From a checkpoint of a small mixture-of-experts model trained on Wikipedia: a sigmoid router.
Below are experts of layer 8 (counted from 0) of a mixture-of-experts language model. Rows are named router (the router's row for the expert), gate (a neuron's input weights, with its number), up (a neuron's input weights, with its number), down (a neuron's output weights, with its number) and show model dimensions 192-255. Each number is 500 + 50 x the weight over its row's rms, rounded and kept within 0 to 999. Numbers have three digits each.
Before each expert's rows: "raises" lists some tokens whose logits its average output raises strongly, later layers aside; "gets" lists some tokens that make up at least twice as much of what it gets as of all text. This comes from a sample of Wikipedia text that the model never trained on. Tokens count by the router's weight.

# expert 22
raises: ",", " ", " and", ".", " (", ".\n\n"
gets: " ", "19", "20", "18", " September", " October"
router:490467497484595569554493552457508539452578579397440520559525484468527551548552489502622431481593507565454587492531465345540473522516472469616531472522471558477505478492499482485509562561404522
gate0:532443482530491385594553517520528505487505558439426511586503403485501580539536462523518480505463538502492597564629481491600470500501460613587526477489559462483621487540486474550462582465463511
up0:532548494548468489483505525543477506424560439513484444427537542497494488552431472536489404502534552419581495564581469547567517485493443427479447460435464514525412523516423541543583451590534380
down0:538445560483456598525507495515489511502471478504536574508516575474481440499473547558561551493433435588440552407459410544514481487459463447457518575531582501522566466510522562475536546540651533
gate1:451437501505479686504523437464517483411556474391497531442509475576500501540449444549523521530496588486564536512531536588518435574479553520577514553459466485462438459380473441521542470604527414
up1:575569483428481450507456397530465503519471600488539442404377552518451461557531468554470489446503579516529593512500531479468453552483513569478526584452553531475413530502456537605497602512320552
down1:456474565546464468539553515519507503640503524534577465545551548581590541582438390529542537533507444401283473486397622529514597453439445421491511498593502434536517517528505533500484534535531519
gate2:445479488545476509568516498533530520537539444541474471636463548495547522517512445530561480548499422484584400516490484529487459448495540467570454424464566483488562522501489538484600483401471494
up2:515490489536420519532466525524520493456523546515562460583528554527555510540517498433485495564486497524542534460453508420537496441551454397433459474471405526490537495493451439537468526495521563
down2:461420465540477501508531506573600479470530500471492493485536436505524414454552540482563483491539597574603402514525484514474485507573510422544481478562491533509499543526476573346576563499413455
gate3:438506514575460494586550433479429420486520555527510512458483608458452536548468528534548634492476480508459460499590570474508477498518503507489458534545589484577541471418543463408512544596472530
up3:444509498533609521577435479456418512484548572474448517360582528526482533532559440518475506536560418537493442418580503479518452545475554473525459440555540475497483545531503411458534549485422487
down3:462475451500512495512450543473541426462524392574502529484548492438480535496593552493452504471495463524551527386540520501474553533532469515458530429652461462537535397417457516560509468550515575
gate4:393479498515533558599450500534576512589549473493505538654516399449470469517475465478448379495557567620433504438586467538440554486459494490449479521499495568558539570510480422434579539456467496
up4:489579437457461427571535485420449477513522578445556392449447569404466553513526468514536490530586648536506496482436518506484473466513437402423529537528539511483467470451524524374484513503457440
down4:477542520570516514533461444574570449526524569533495540571495503521438475536494511515503377474532445517431437495516523519559446597518590479529546480409531579479450422576496503486552480499499530
gate5:471454506552467412427529554640507606532527474533505430540509541507586513568488547548444464545457472515516478433477570576562500506500437501495526491504496503493534492470535576530565435529552549
up5:492540521475500506440483506449504476522563477547594520527549532477524479534454439518405492489486408519450503510518446381495545421444537582528550531476522530489485454513494387376547460403472554
down5:516450517474575523436549478443415540530550533450509490468521544549528454484547435493522485509484509494564537491600463422523483534491398554471516400554507531513542388395526465491431464468503602
gate6:422485515515462502595549563531397358457423404488478473517541512516561569468531459470504518480452463511431548523490453425597388490489545490467493516478529503434527518559502411491462418551505505
up6:513506536550495437483481598538492510460467533442447490542441493431484473476485501509492545542569442521509455497494502400508570553506476613458530547500535526531603481540465488509497550508521502
down6:528454455472448568513446441384517462454585445472471561508405592529494550499532474547431533509513502553477518399626464479495472416530505553523526510543468538504515443485362505515466582508513535
gate7:484558501464548518553450509554485556491506471503411509462509534542489517484540508601569556570503466472525464530424514448465605524493445476519551469517461511564430474493496534368507509526520518
up7:492558486508563512598495568515519511462544410453538578573470498499525583537487529436395528524555502461541558516428533456428519459559477506518467575514444578483478454506579536542546525475419507
down7:506495461516502472429538534491558401484509471560630435495550460482510510533513540455544487530470537503475422565542478577442471453517521483468534535478577453542567500505548499540458598449508373
gate8:544486596498483508445481462498587481470533440536532482447458483473494484616435529545559468465522544438497433560476402434548523476488515520507460439532449572519455575545523432494544591443555470
up8:564609465490498584494445566461477575515554554581543561563437519582555593580374424481428611503531505499516369455465478449542498581468456507497544498502469484539528475456451483535466604454458433
down8:583513492487486583484450560536569468439485516467510489505476510531549529538490516404420533546468490424517525535548467417619495579518467462535563426474459525453527500496495525555523467501532507
gate9:516628544535405517507514484538457454497457527546514404545538559426392534531454402531466562470485552465497507502488573467482540413535534474538476435536557572468533447546463426491483566457506564
up9:442568507547474566461527483462567479512502483469556576565530537485479525552460499520478541398513443416520482496521476447485616522468456484510531489451484572519548509476450546438492561568586389
down9:570559493521553450508546536584434409522509580486545487603517527576453454458374528507537483499491490493459437496555510440479459508450505542526499503508461496438435453501539558460418541533467466
gate10:522506509461467459493560512525549516477564534472490426431499445517544572498500479506391486390555448530400498514541440550463529484548544517498560516386618495525532541555511404460490509553551610
up10:515421522455566462532485477446502514552485528484465519506482543499520413512480462434568531419516475552563564524465490442489452530498507545498530499515525401509544451522517449621469516503455486
down10:446507493392466386509478491525593454535465493434474541601414600502552502513540567553523518516487503529428519561636502592432467513550569463497486450433522452449600616519487559437545535536506456
gate11:514543521530499598470541546453517540533579475460402539515485491653455506514479501443494547462443547534439535573495521411544465527505526468513476412457464608477494610471477484483481637494568560
up11:493491570521435505392435561600492593466557462500532508414467531545471566519590490593565581530523577528491516578539513536455425517503490409429559474555512557518498470535513512418484616577541456
down11:469448498479519494527470527477556514463512553444492523505472569395514465449408454521453455462483591553520546537429579398489583494536433629542550408470564526444557519440517497555454572509535461
gate12:486489506493478543438382484434496540539490458495487343439594458449383520551456499522521517509550441503485533500545458559446505508445409466496527470439540512410606526549471481457511514516553493
up12:523507570526524438497484564522425562548529539511563534395447543490518485535556463510552557374609558571464518464507505420563500494431425464565504391554392537577531528485586493398423520519462523
down12:572463460565539472470475463481518513505506480463508512483462472467545536357497529545598553465508576444490505517550433545546500554483551516545454489452542566491439466415567644563495528483498494
gate13:488467422528510439523440495559501545406565488493443523524446536504448486461438426490539472487482427518404425431509548412456530416419508520498555520426454619563529365552471428546549462494483500
up13:455519545395432464636464504512422442472487488430490588484585516506417499439570504433528472510493493504475452466508546579444464513585534438526538490554374508518471464421406527511539421562454484
down13:546495412489489455445534512487426429458415559477497475498558499472462526509443517541514580444478475454457573552639491520453546469516497531506413443436587500488405511516407413479471430532491578
gate14:475501479544406580516477498503468656529498480538537507516486586487563525459507476417539563522474454528435464499557549471504464593459523470509412408557580553464484534525502544492491495449566557
up14:542566497471504595474478501502543408538467551491534506408575431465517554554537444533470441522557499470499430511464483446483558560441472439519510423537548441564456495513493442477446501445550434
down14:548505513550528528459449448484547454532494513480514435443621415443447592499473500529464437489559448464489439462390499537514537421531467466514505524522479529502531515495557504513489510494549511
gate15:560553512496451492412537389484517530462514506479522462521519474527589415534493428471490477504429500505532540484382477619555526417525491506400503471527551538458534478430533498453391478537509511
up15:500491552475534477524514452550502449598473521514485555552469593449416470586428508440475521537388613535494482476540476524546498551463550515525526428517416563520425515451439479459464461441472469
down15:498553494538435561578470541524452530525490499539532538470535506459478424506518529441524535457449483461553578578526461557487541476528564629428525573499580465598460471467459443506512592479549544
gate16:489542489498551586536456480489447539498519533601481463451551435452439519564423493507570521505548486623516507500459568506541449512603542530492486477411489578466540517429434560507503421456456460
up16:512441455471391413523396370548505519479578420519536542619605496485523445587454467436512443428536541517496470483533493594499610556536458460548428522545554461470414479555466461547520509556502502
down16:439579536585544640474452458546527496451564494517410577615559476489432600601469564528591467482473599539427466459505500475397497570411504495476533392495460538471500498446409506571521497556473496
gate17:532456541563480521444505548447444512524546575606539456534393527576571483375526445447447477515540404472492540510561466392550492539520468488566589500520417550390443566450557550449463469523415569
up17:498460519523550497510468583490561516421449566503430552542501522401573521505452437433454450362556499510481446417477396565473483525601565468482492502557493426456455561547475493443480425451520515
down17:505499530604443452489500514484449471561540581494466537531573442497473441479495488512573581486534520481520503475467547465486444467518502462468469574536530467579504400523481501519486560541473522
gate18:493553463539597530446594581415529484603507525464436465524485496538507577511393504451539558457515454519520508504435539406447504464455568564572567461598500523443483546535509515473538439506498423
up18:521552503505497534529446497503478473485349479541572506492503568505476526472521568470560552584497515618527526449509535437514493549559521493469465393495451434497451502511600495431471478465534455
down18:501480451440514489461517482533467501516468492477654339487550524457511530462463506452505569514471561409452491490460521534531537494513510528393394526501455502498570473512535547559469539507568478
gate19:484520502471487529440447550504451453446457470498477553471479533425518513404476504507467486552569431623463437507373484453549481579499518509486563487514577565447507439502503491502475498507532477
up19:526393525457580440429504446558530519488518516564489441495566546528489467489438521581538518487428485453544508460583506543421536439423519506437582538504394514480485468412591497507495489516508494
down19:492533510492508560588606545483572512535511463496534389534494438493561518482465441467492470570533565536506456487476509471445536472456575572567524467459451527531487463547548631502490489530495613
gate20:451490540434505573470430519492501397501580458537452522459470488450521581539480523539452583449527476525463471498555521482475492539517450473495491474513410592514506503483459510427457579550463489
up20:480492552419396548456523480460548492482543551490540525449536465461502488497390513570471452475611462456510507480493499494412514511507440472516529366505469561540552489517527532402557431584515506
down20:536534497516538544500520409463477468490394570569482441543478451593444496372562486555565533581484515535548447400376492584587452525534508468510461566424481467480429517550523502504459564521437490
gate21:494529467360461480487461476519511539544444557466535482511468416570533434485541516397432501522524519562459512544577514457604540469505454570578497494520454529390481469449526513563575447496507440
up21:416498566465539455519453429411521463503541514366467469451457419538478490437580525517564567534448497525416485531587459545559503376439389498447515469556446534462463544587511444402462445583536538
down21:500552387583504623516426471442454520404517542428491463510581516565453508536572463453580466486456559496497461449502514546496503526463430506455504525490504532506423510453501479517488473478483462

# expert 3
raises: "19", "20", "|", " |"
gets: " ", "20", "19", " |\n", "–", "18"
router:463440550499543513558520466494472545518497576401398510508533438491577480572567452475491463573544441519489457446540458452604502460531491493518531551524554534501464480470621561581466583437460460
gate0:503473526513490547501520588490565495439594507449590532512504483458500484486454515522492498546535495476514535537480478537458380480450423495557495526510536478483536492455526450583567473503531588
up0:536461540620569474511525557577498581495470471532492476505497545368486412503548561505530497538471451519489408513491578481526500469520513481452467490503577435551567515544598603501556511512550579
down0:456491564440479507502503575560494506524544501492473490407441547509475454542528535526516508503482469461433529425691463489509594471533529491481576409448479500381588479468394453546504518523428472
gate1:445428549499573428448488548555509585465511515494537497505517435514525484525514432461479430515536562500535433512440475506533474471450451459502469465456578498514487526487523536538520529422399580
up1:467570476434502548553546425473510382467502512476487511463532545487473498377486489549550504451524430484453418525450560492389487553481528616527488532475499473518479535448504476562439470538583397
down1:467499565452523529554504546520503524503451471537556562499524487510547487590416500543531608532430505521532521547417511491567509460574592505530477439417495513551523525472485514488457470434529428
gate2:545458410505535528512478548489595535485569475607478475494483461436568472471462521561499487531503540460543520440521478492415528471478559471489519502467568562437453504539523463475586526487591493
up2:443464502490498489545438474517419537477535544525530465495475534483500634490553518532599478471495468470560465463429500493484471511458483540425465570464502578550551464576499502584350585490431462
down2:439474440581546509482538508461608644505503558466512493522495394513484398494550462509531550489448414618454550409494492450498478499450585449520451567405553568516547471475553527473483470465396505
gate3:480544441460412466485545404594513408482585562526544505474411488487521494493478472482471465412507470521554439415542529499492555520508462524474484539402441503496474456540492564552501550412454467
up3:561539486527413394486472440500478443537599448476497525500527458500543501542527469384545526592466431428460517491498498537515529535565529405554544573512568405529463508451486532478506505449575530
down3:485453447546521568519442561477458546470536422517486489539503513514488516494463445473472539449442468487452531608451512548461541488546493470476539444525468506614567525510467433397566602496593526
gate4:507431506471449527439531515436568552400527514511466509375550451479517521598651515501546474535561591547500517495577508436551563514589552498555492598514423560501615467529382546527443506432553554
up4:504484558480467452523475501535424496487515555511565466556484561457499592457545481507510549386402531488468447447470564495495572595481420486517527466564532433548455560485476406490523604497527511
down4:519524502486502529594418501517505505494459459487421507536479436403539528479512569568562448564572459457475483449440514486510568515421540442448539522509497470542542526511502593520486558529483486
gate5:497492518401514482552586451431492480498584466409561481510534429479497519577468543488446515537642482476560510484575543487490515572498531477566462482472569530537498526501471544518554559543519418
up5:511512450474546439458569447429475511459449557433538509601487529475568567485562498527530539480501534411448490517546540347397497418542468446518485442495488483481448459501521406556543473458465501
down5:511487517414504551535503485553511542588453514475529493536499528455487486421438544468526552572492497479521473537465568543437521510544508466523531524491535522521415469427551494443444593467492508
gate6:486382498532476535547422588449535515538529499406441429476478492490480471535533466589600580523456538466533396456536440470522515476513489481565536443546482505539529541543539443518456523531559500
up6:639459512451532457514428476531568458483550454505447353486546467511435477493410535508437575495626542348492542512504532501547592501446408515560457464417424496452479486501501485476524445621495437
down6:446399443513511451478531439447503483546407572419463551505497502579523454499543523439553525545491577466493482599457559550401425516539474544501543553445481468595457529489567601448515402520464433
gate7:538423521515526503542537519428482535599509538476545593515394398502512498570497591517526504513481490575486482409548519490568526466458458532423502530391517556473611467536547544508608538480508414
up7:578553475436433474479604512444573455488499526570497544518500553560490504493454520437552587549476428536531591580528410442457504542552410439473549540499519530451552510523505542523481452565565501
down7:529518484548622450493469406546467585525415478488423456460504432467568490489436499568596472531480557538447499378404482444484442543461408471468423441469455546540428561418488523585549554555469509
gate8:489540484565536497345477528515527457365569504482479448517482492514467427461445443422515479486511600500529544456499417453520500411560587500536425539558460537507484423542560542469489487431489497
up8:483573538491492526544468525441532467580522488434522493479535460483586482516520512552507494506413445504458492495516434354498533466464561519458468467506509430430513444502556355581523446542398553
down8:550540539423493503605452517493524485498485539543494509541492525469448542403560536477491439464466515484494460494366523484472479500523550440528495542503529534508609468428557420489365525549444497
gate9:442466492469527400510443459537532508505411471498353376519513479555488473443508449506469413475513481555525427426551590551493437500517545502562509511545493496504551471514558518465537498471472512
up9:488471412463497448443443524449404491429470492413429441600442457479472542426602433569476542494507541496493467498442473506462460599604555533436561491492529566484452582379509460523518497458450484
down9:498424516560548543586516528549533561594516441576515491480587598462423474566500447480512545507538574608505456514409474499535571538433492540460497484425475515578473418543595485391480540447513477
gate10:572427459561464447535547521438507483471545446520506529599510543441497568470527518469487587430529505448448530519523548576454436450522488508513533495458505522507522518452468539516447490539479464
up10:554394476502429561404536474433489462421527569452492508491445444476562483515456404496504480461493516448507388444493488479437569430570505502486572475425449556525451487410475512476462478504484534
down10:482445577474567354547421473486515480446417507368574556501482590431462528568486512435485441456537493455464452492586496505595404505519587554513508467436575450495477465384523529510477532493529587
gate11:409511460541472642554537486576465545488541417520495546496489452504541504514533531565516493517458464522537444504487442542400478503502532497517538475639565509529523433455526553480434550442472495
up11:517516449518423449584507518462555503473492532424499391550571413398485485531433535498575571456507521463486578419521459438512540540534447547462491519512422542518490463580508517462520428563462494
down11:578546550601514529482477494558461557526574484466398483470485453519453486515576437531534564506490402525473595393500494542480479650514544506444492538506484471536415483485394531518476501500535465
gate12:598522489481519501499613489473569518530598513436636487492555481513453493583362547477455486526529518482551474451463530553607609551489524480545417441511426506491530466436524478518419642480547440
up12:431596436599545525532484525511415481541493534486538488516544436486481474540422586454612412493511476494500528546529487484475520503530568555476404482465434538612550482490458453518476534464469502
down12:460485518505511512528484525480482463599496528516517528487492583554555512465468495489529412588452431484483595570562486594436550544519489516523545498425446609455507620498486544436471492488462516
gate13:423489499444527462503540554518566440489510367536510483482490459479546458462531525481509422461482438581449468460532374499515498511528409508473561421501506551528484438493461556525445430539518504
up13:378440524484481475507518532457454535526468432522599499540426535450564529402397464495497430434568447532433543457456479505501572506500465510482509523494541508427496508515503574554576470490560449
down13:548485501441445481543445553551525551518461501557470486493458445463506517514593554453491528497443491479488633482494385486453463587601414462489464496533507457511481429477513621499496463502509570
gate14:414518556437528525481461491528495476530471455458521562490555473390459556548466532471583545567601438461480503544527478478585528424490481452508508562573550552540555555471500523482435570535504619
up14:527486419406524430513543458525490572495465537486451496443537482478473494439460503606459533446491499406549451457457461519548465409561468499447516505520462537541521476399611554482453551582492483
down14:469376465501593467501426476439488487528502533475477554504571478440547525509494551482435363543600577534402517539446454468482499461464573587487521465493535527512525455542469555502569593535505530
gate15:523366614547503476516575448448491405482538584525478489543505518538524557522356410423530465479559502504546475451509472555489426517398500452531460494530561551429459517512513458466493444455429494
up15:457476505444478492472529524453543483403597561407511427459545515485502498590458496486448513500572492415491516440460409499438575510455524498611557468506476597507485499505490488473419563598536520
down15:478496499410375498445460451550498580541490420436499591534427552407506464496507505514456544489504483536571523501586461524516527470497508498466457454421493461527581553488425428504462551461495491
gate16:511427501541547490503465504532449538491482605520480437438598485548516456504547506443521584510542479477544469406498486500591509545407555514479576542457491509452500447509431488551420415431554505
up16:440527512609551466551410456525534596537425527560562557533372563498496525530355408474554521554528575558438551544420469455499407439479574459607509513501532454591483496591420465538486484478468486
down16:482573446590485534550593430518468561504523552524493512488516497490624556436458510445491514497496565472471494580506552485513537470469541385513456522463563484581507452510495494381545481429478537
gate17:430471411551480544593558459519539509554495477472486529461437536489480484478518569472519506523515439458508531458506467466470550393508496373521562466441465513470516352550451555550481634458560495
up17:428521503478485482435460512569501441399536414561466520493561534508425553470455513495471543545419537568571393521313571563521499475468551562539454480488503492467545518520532437481463458472509509
down17:426502432569573473468560465616466469531535532482511540561565491558426478590353491597527559430509431504479543542528579473482478480417467505556493456468483597488473459511494446520488460471492496
gate18:618470499555469458584573485494501475499524475489509483589473434463449492389489523458361544467473424465454446538498438403483545472537478537531512690539455443507485540516448557448451542504492543
up18:472568453511493524523481480488434483501494491477517480488496534462449489399520536506579528494475483625465565539487445488402399482527583551466547474541479577502539468420558597572488543364547542
down18:534484539513493480528549514371514464584517484599523499569566566471463574529589504532528533523629475479508471398623463449530527425530502432481498502451533497511571447407529464587535561520547565
gate19:494618509533590445537468487538491547517384556458509487375581518527497569500435520612501523506497561441512485473526533528432472426476556498463487435474515515448465446433472497493469454547573460
up19:454552520561548453523479476495546435570428556629469384417523474559513498433438463483585454521431606556462549466521474510434510483539401542473493461534508546455485524583537563515578362461510584
down19:511540554530552494519539502495462467451512543470516463504570505439499537467472459464508484482495469614443529532603458545498472561423500527538507465617439520409424435518458513485580487569506476
gate20:500494504504457585491480498529464482458466527452579477428523530474536429550490449468419436443433455568443495522489402507500535481520470514516455499473510411516528482469449490452416453528452499
up20:498578585572592459550427538469468528492471555560568493506491506584539477431522488484633582608576466459526459418570524499419465543482527542503450542415499477471524453497481515487491428539510497
down20:422500524451406560495526534484513500540459420460455547517500487545533520530615471513572405494460538456530603486556503522541523433520385469472556457405480455511598581497486475421525519473535493
gate21:446451544477482512553438555544460452506515442529457537523617587485635509521554478515553464456498580519525465466479406492572525587514480501482531443526541533483599486438550497458457464531591470
up21:535425594468521533509438554508518539467515503528527528528511497472562517528424447553442386449565474468491473506456524510564456478553480509510535546534518503467602492597503504457535445490609449
down21:529477511536524440519445619469575493437578500486568572484512422459538427406477485416488560494520489446536551528543457470477545570499548500527495452512519553483564434506505581503495519454562405

# expert 61
raises: " ", " and", " the", " a", "20", " with"
gets: ",", " ", "20", "19", ".", "–"
router:484431630435527549604549459494609511500545504349562555550530486484510441524520464624588536417594547462522607444533497460536487496505506495509480539490544486404527550475485401595449577573553449
gate0:469548522454522510448433501540479489543545370503466570516516472580492527536502558467544526491469493595461486516471505510491499427468547524471557469522552526523544486488513525597469403581442466
up0:449459473498475518615568468482520490559511531519568520486473405505508497500516442472513506422473579565488498483518542533470483498453540534494528471515415545429560558564526443516432454634454439
down0:512430446447557506560510467555454430439603448490464540541536489474464476528523429485462588482534545541477301549479455470579490504478601498386443549495475462498524408425457413527483497589620509
gate1:469482439529506566426534461521560445493474489471436509488445496493595449500481554504493462513536520493484503554507501461534549548472543531486512440541487410436485474545443506556450552516518476
up1:468538449530515509433473501556444474503485510471566462480518411493488503510528512401529483512504544460520544476573521438524507362384453434570510473482514489517558485512429467512545493564439435
down1:482559528611530461592512516581460578426475433521491456454391525588558480556539441438632524582580467588488498508515415450560578502450543453504479589467340506466451454400522444446505502498475495
gate2:484556495548485495508503378567513515388498463511409537522544567449542491523532455537577443486463479495501565465513416456502449482626450599503446473517468567530591532515467532587518555511451421
up2:504436462546457423536505443501494501472448542511561458479443566414510425482509385435441545480535484491528439571561562482477433520537461549520463536456565379465489532507592501451477600509475604
down2:452478488569414574462477591574452515534498552496465444536497517550405408552453527456508571517505555506434511483329441444413568503596489482520533526522479519454488532491416422453520477564539561
gate3:492444561446533428593541427480483568478424597603424632408531469563540473582551506449488480472459551602494546478460477542484446546484490534543496462476542465448478480478501525527479488509498560
up3:557431546441508488595398478559505635431519509472478483481492469401543466437506509513463544447538471426502561609493343405502488420450558497480557489507485485450560586519431620485481523429489468
down3:530513546441497485509489476477531525465579413398514510501578488449545520482494567496482483546539563582545415472555536487487513533508451509512484524545590528424510485529516510537439520530525494
gate4:533542551491416539532516494566512585474574470522545530533502548560515509459473574482562493519522545474436417593465507432534619410497469497420573576465539508479499555507492521520472515526453561
up4:531507476551531537501437552531499478464541560472554505467484409543606469530471461457566401533540497453499436504461481534609488491556400451442485510535496460479450466623411488405565582513494495
down4:414505429605450488510552414494472495553548537543505505505502507493563561480520552501474507502498568496598529566485515485467502455488520467388449511614541593537489527500572490465506604578517575
gate5:530471475556455539469496410492509534524498475533461466440447539553484374416493523493561486557453527451499477562543490515517489432481586531444475513454479505503488516519433529465461497504518454
up5:434540444481512555538510481442477454438592413456571445496546519592524489564448471482440546527556499490571509547513594493522587461551445579453475480444429523471519476568490496520508505497557482
down5:514457595416423438504521536468523440529494510579542497505545469519517548489508461562475477529498425505492427486419594484552483529498555513394464490519522433532540486584428434526557523445490513
gate6:493481534471471465420520571544562593482452462534486545455548587500497455543428497595459542543487458498419478511467465470498568467501546544427531522449533497470505535534551554509532501513496437
up6:434561408505503527468511561492438496565548432388536486513488461583498440404479480444554495590486551531537407460459520579452466582499513454495435579535491426556503532528501541471573502513471506
down6:467485434475502558531457469473498525555499605535559488506506469602454483556478506507578484548532648517456567484394443603508570524590509409504515514430609508628554522500518399504486578487456554
gate7:402537515556417463523518528509517482524514536467535556409585570550495505423500535508474501413468514528577474470470464517537479555453516497425515533556533508396534399475514493543456489593503519
up7:505454428490531455545458455507512440455563575480485446552454474512492407554495472492447558396577491467497437547510481514531474540407503515513483537492527484475463575478482496508540447556471472
down7:453462572522559478463517424493414481447415511513552515438476441522619473402561425474509467436598453564508494484471472495524454522491432515557568561475536549492547718523488476511494564475446551
gate8:532552519522476469574532448414461538435462537418515475437500505574379433444507489557469522540580494478555558470529532419461435512475519422503474617497526476494491502470520492434537570437471546
up8:394496576447454442456566468435443601557431494466459511483517497572502510505492542549458504508525421505510523501485567496437523415511511508471514496548489515494601510421458569586481453500605509
down8:473512489559489573526614486542401562458521575520495551483449464515455507533458450509459497493613529464602505508467491403599479432546526495488449493451502605520502466495569449520440491446470608
gate9:524513514547547565495550480523492420486506480506524493483536538508500539491440435552440476432514485490460548537426457489531477534508612456523487477445498530526510429420410556445508566455500464
up9:463538504472523551538558540610466479462481460525543470529480498572465519393525502536521476462543439499572516495504495665513495495381449508540528497523512555574509489532440482458434489515523488
down9:399510459455425487517546564473543465474497571530487504536515492595585422498509437508487542494394571373470487495494544457470540490492563485453533492526512578442512421483484539464518494528545475
gate10:512565442526482502435464532471380514455494375462529529533555541365433492446591539510429452498499504546426462387476407529461528525417499481538483555517503465553456493528450537556403521464483481
up10:446465524463560414517478538523483552512470435516455493550464541481390600461552573484479393456356642530507495550558495547439519465566514415552481499459526506473397466543536481532540471517477526
down10:518524512519563564579471480503481485465491527475526481516490471607489507416562460516563519389570474419485557504581524437524481499543461553476580454477509434479428496469487530519514503531503527
gate11:525578494524506432463364449546506466405549507522466451477550501408577420452499542486531435456564486516463516509521475464505470529401486544604459588556492506507542552514402415518532511440541486
up11:514477489580509525472407509507509449445444497503524469501371546516445503516446529472510490441636605450434480511464533504578537482508432543550415481400407419451505476551577601534487435482572450
down11:489517581546535479556479538502539530464536501427452490504449491450560515528401545537541483537466549487491495506500484470449561464423504451447470526466520558563499462515414593409589503494509414
gate12:398542528607554512511487477515534416489522379563530548481441626460561435492496504422516474519540626465531497525440574559563535401451535595444482477421580530498529528498517449479493424513528461
up12:418543409444409474502430526544553489471386489555508484567453427489592514568505498439500523428493507617493475577470532499562535497476538436473517482627594496484492544592423436541451488383417452
down12:430516425549549503528439486544413445483430498419565488438435447479448501496458536403515518485498496503468506531502524486400454401450488507501491515455518538417451436517521553482466609550546529
gate13:513523512457569547464432543501463523511510452412551431491393529486424489513488538462458514479439500499485477425505535381536452386533492501391505509584478458584460552494542508438500528489528491
up13:567481451459564513563475527462521473518579481459544493507519520501509516497422582475574473501493442493580565455571375449522579442512542468647521518525643343485455504493511542446510471519461437
down13:503459477527454441539575457463470533560514480558553513499402438509527484452516526553434551507497497498379485531481519452584558476517523552438502463540448542464560586424475543459431520552429427
gate14:511523502500453531530613524393374490526570539486544518498450484555458560506437492395546546518431499480414453438447502535433461373457502400519488460533530510427388466485554530560489495489463498
up14:481569510605564458432511468562447506505466565470567487509579439452430545461521447463473498443404443501496576574465488515537455477474448495573546547504415440442478490506537431448608584494447429
down14:451490455536508470478549512510430544557574604479458522502515544499519506633501481529469464500573517533570523516540507538529550369492491474523446489598516488599488527437471510521460412521592506
gate15:615565483472520456483466492575537493476528537522578552501522525483461458407484476490554497594471497470445555481544535612483548476513529544435575556505523483448367543510504448454477429521517434
up15:447546546545474456505483529453440429511359466511482506493465446563434478403456436460501520502496517498544472499476487498470524486410504480490577394427424474419538477480530440488540466416585454
down15:445447494504456426532559453547474446492437482489460520533504500557429499552529534528552496438466398568456440519575536577479491473523473518454527455488536470490498518421424571568529581536444453
gate16:514527526520494595535434517569554528490487470456598433521408502506560469480468558423498470360563484487453487442490566472490497433503428592516410500500497529523473538457541502505502632568545470
up16:494503562517523388538565458452472468519409511436520461512492469474480522414534515510485597520464470441496451477622520488500454456489504490484446456532517423473501560505542543455467554448548570
down16:526526458438525501329473493504560466447511472544530463408391494532574486479489549534510430467446467478542465437567472541480442451497499520445471519393556442467474471499529477564514491568554594
gate17:487434472496576426429529453500550576469521494567410515470550504533422382517431505522555526513446505373473484451341543506453496549508455525486442463514465475465538474510499532586539506486427566
up17:458595502426473466392491471522441438591508514508462559436391575573483559582493576498440518530580510503422461449556463473525485502430611465516561581458441554505471467382525493483504461497515411
down17:527506548508519457545530519495518574485518465422451491481510594490593476552487494524445635508544510486580467512359562507501484438509460565480461435491492490573462514478427500405522551467543585
gate18:463438504495486495504492561487495477521548478496419480591443371449554522508492507454593513501446504409522528540596507622458491523482509464533535418414540485485513491516503522471586546606511438
up18:450503504545369462512450462513490530448520533492513527477490508446514515601471450568565476598474478508511494491543518543471434445360439485430510521574501370502554467437537489506555514575483471
down18:487558522549480507465562515547513458468425471498563565509496475495466489503476425568443452527503521410566557389435527519397516511448536508527499483481622468467447510448438507521533455565493524
gate19:441492556417468521506444372518455414578525565492489400515496491516459485490500510479590450531541570533547586430446460497517486446550587425505490562518484560464506557513458476453436600357538448
up19:513485416530511497469520559506513512459464472592496477441606401435478480523511598533501455561483432555492576549492569495476435473496525563466554411421621460557529471469570492495580526524531539
down19:468499509536420371549461501505394536476449550424511360514532395508581491464427491530472529508499540485529550488434415539442397398505515463513524468519500473449472482589510531560586477544397504
gate20:453453503499419417494459525547490478454439510503427477549514444498518506623504477476470537472601481518494537557594511479521444514537588444507401517595542477522619459459458532442568448476526478
up20:507486508562414516490502445530519546546466450475558563426490540543421437431496470575470496495415506454448536482486502420528565503488583472518383465475434535429475416517435460518502433474495490
down20:532428377496561499438475461508546589461504506417452496496467476448478478403360555529554618533528563554479509438555468481571568514497495542535495459458466463509560465531515540534472493545462488
gate21:510433497595415548517389549416472579566603478563457444570514540524464500573428427546570558528545498439571471452584487476490521469528497608394406474559503519588547573450570506482533558548539421
up21:458385502517549452469506427429503441492521488435476508594539559467451522371477517494620466457482533470517562520505511553488540496554494506527514386502460449475498525502462569482494506546504606
down21:490603505533559562556546510577447381502485552512503456418416474498361502551460541519408509546459467585480470600454491388452500536441559407456523473472451557516416420540519567499466552475449516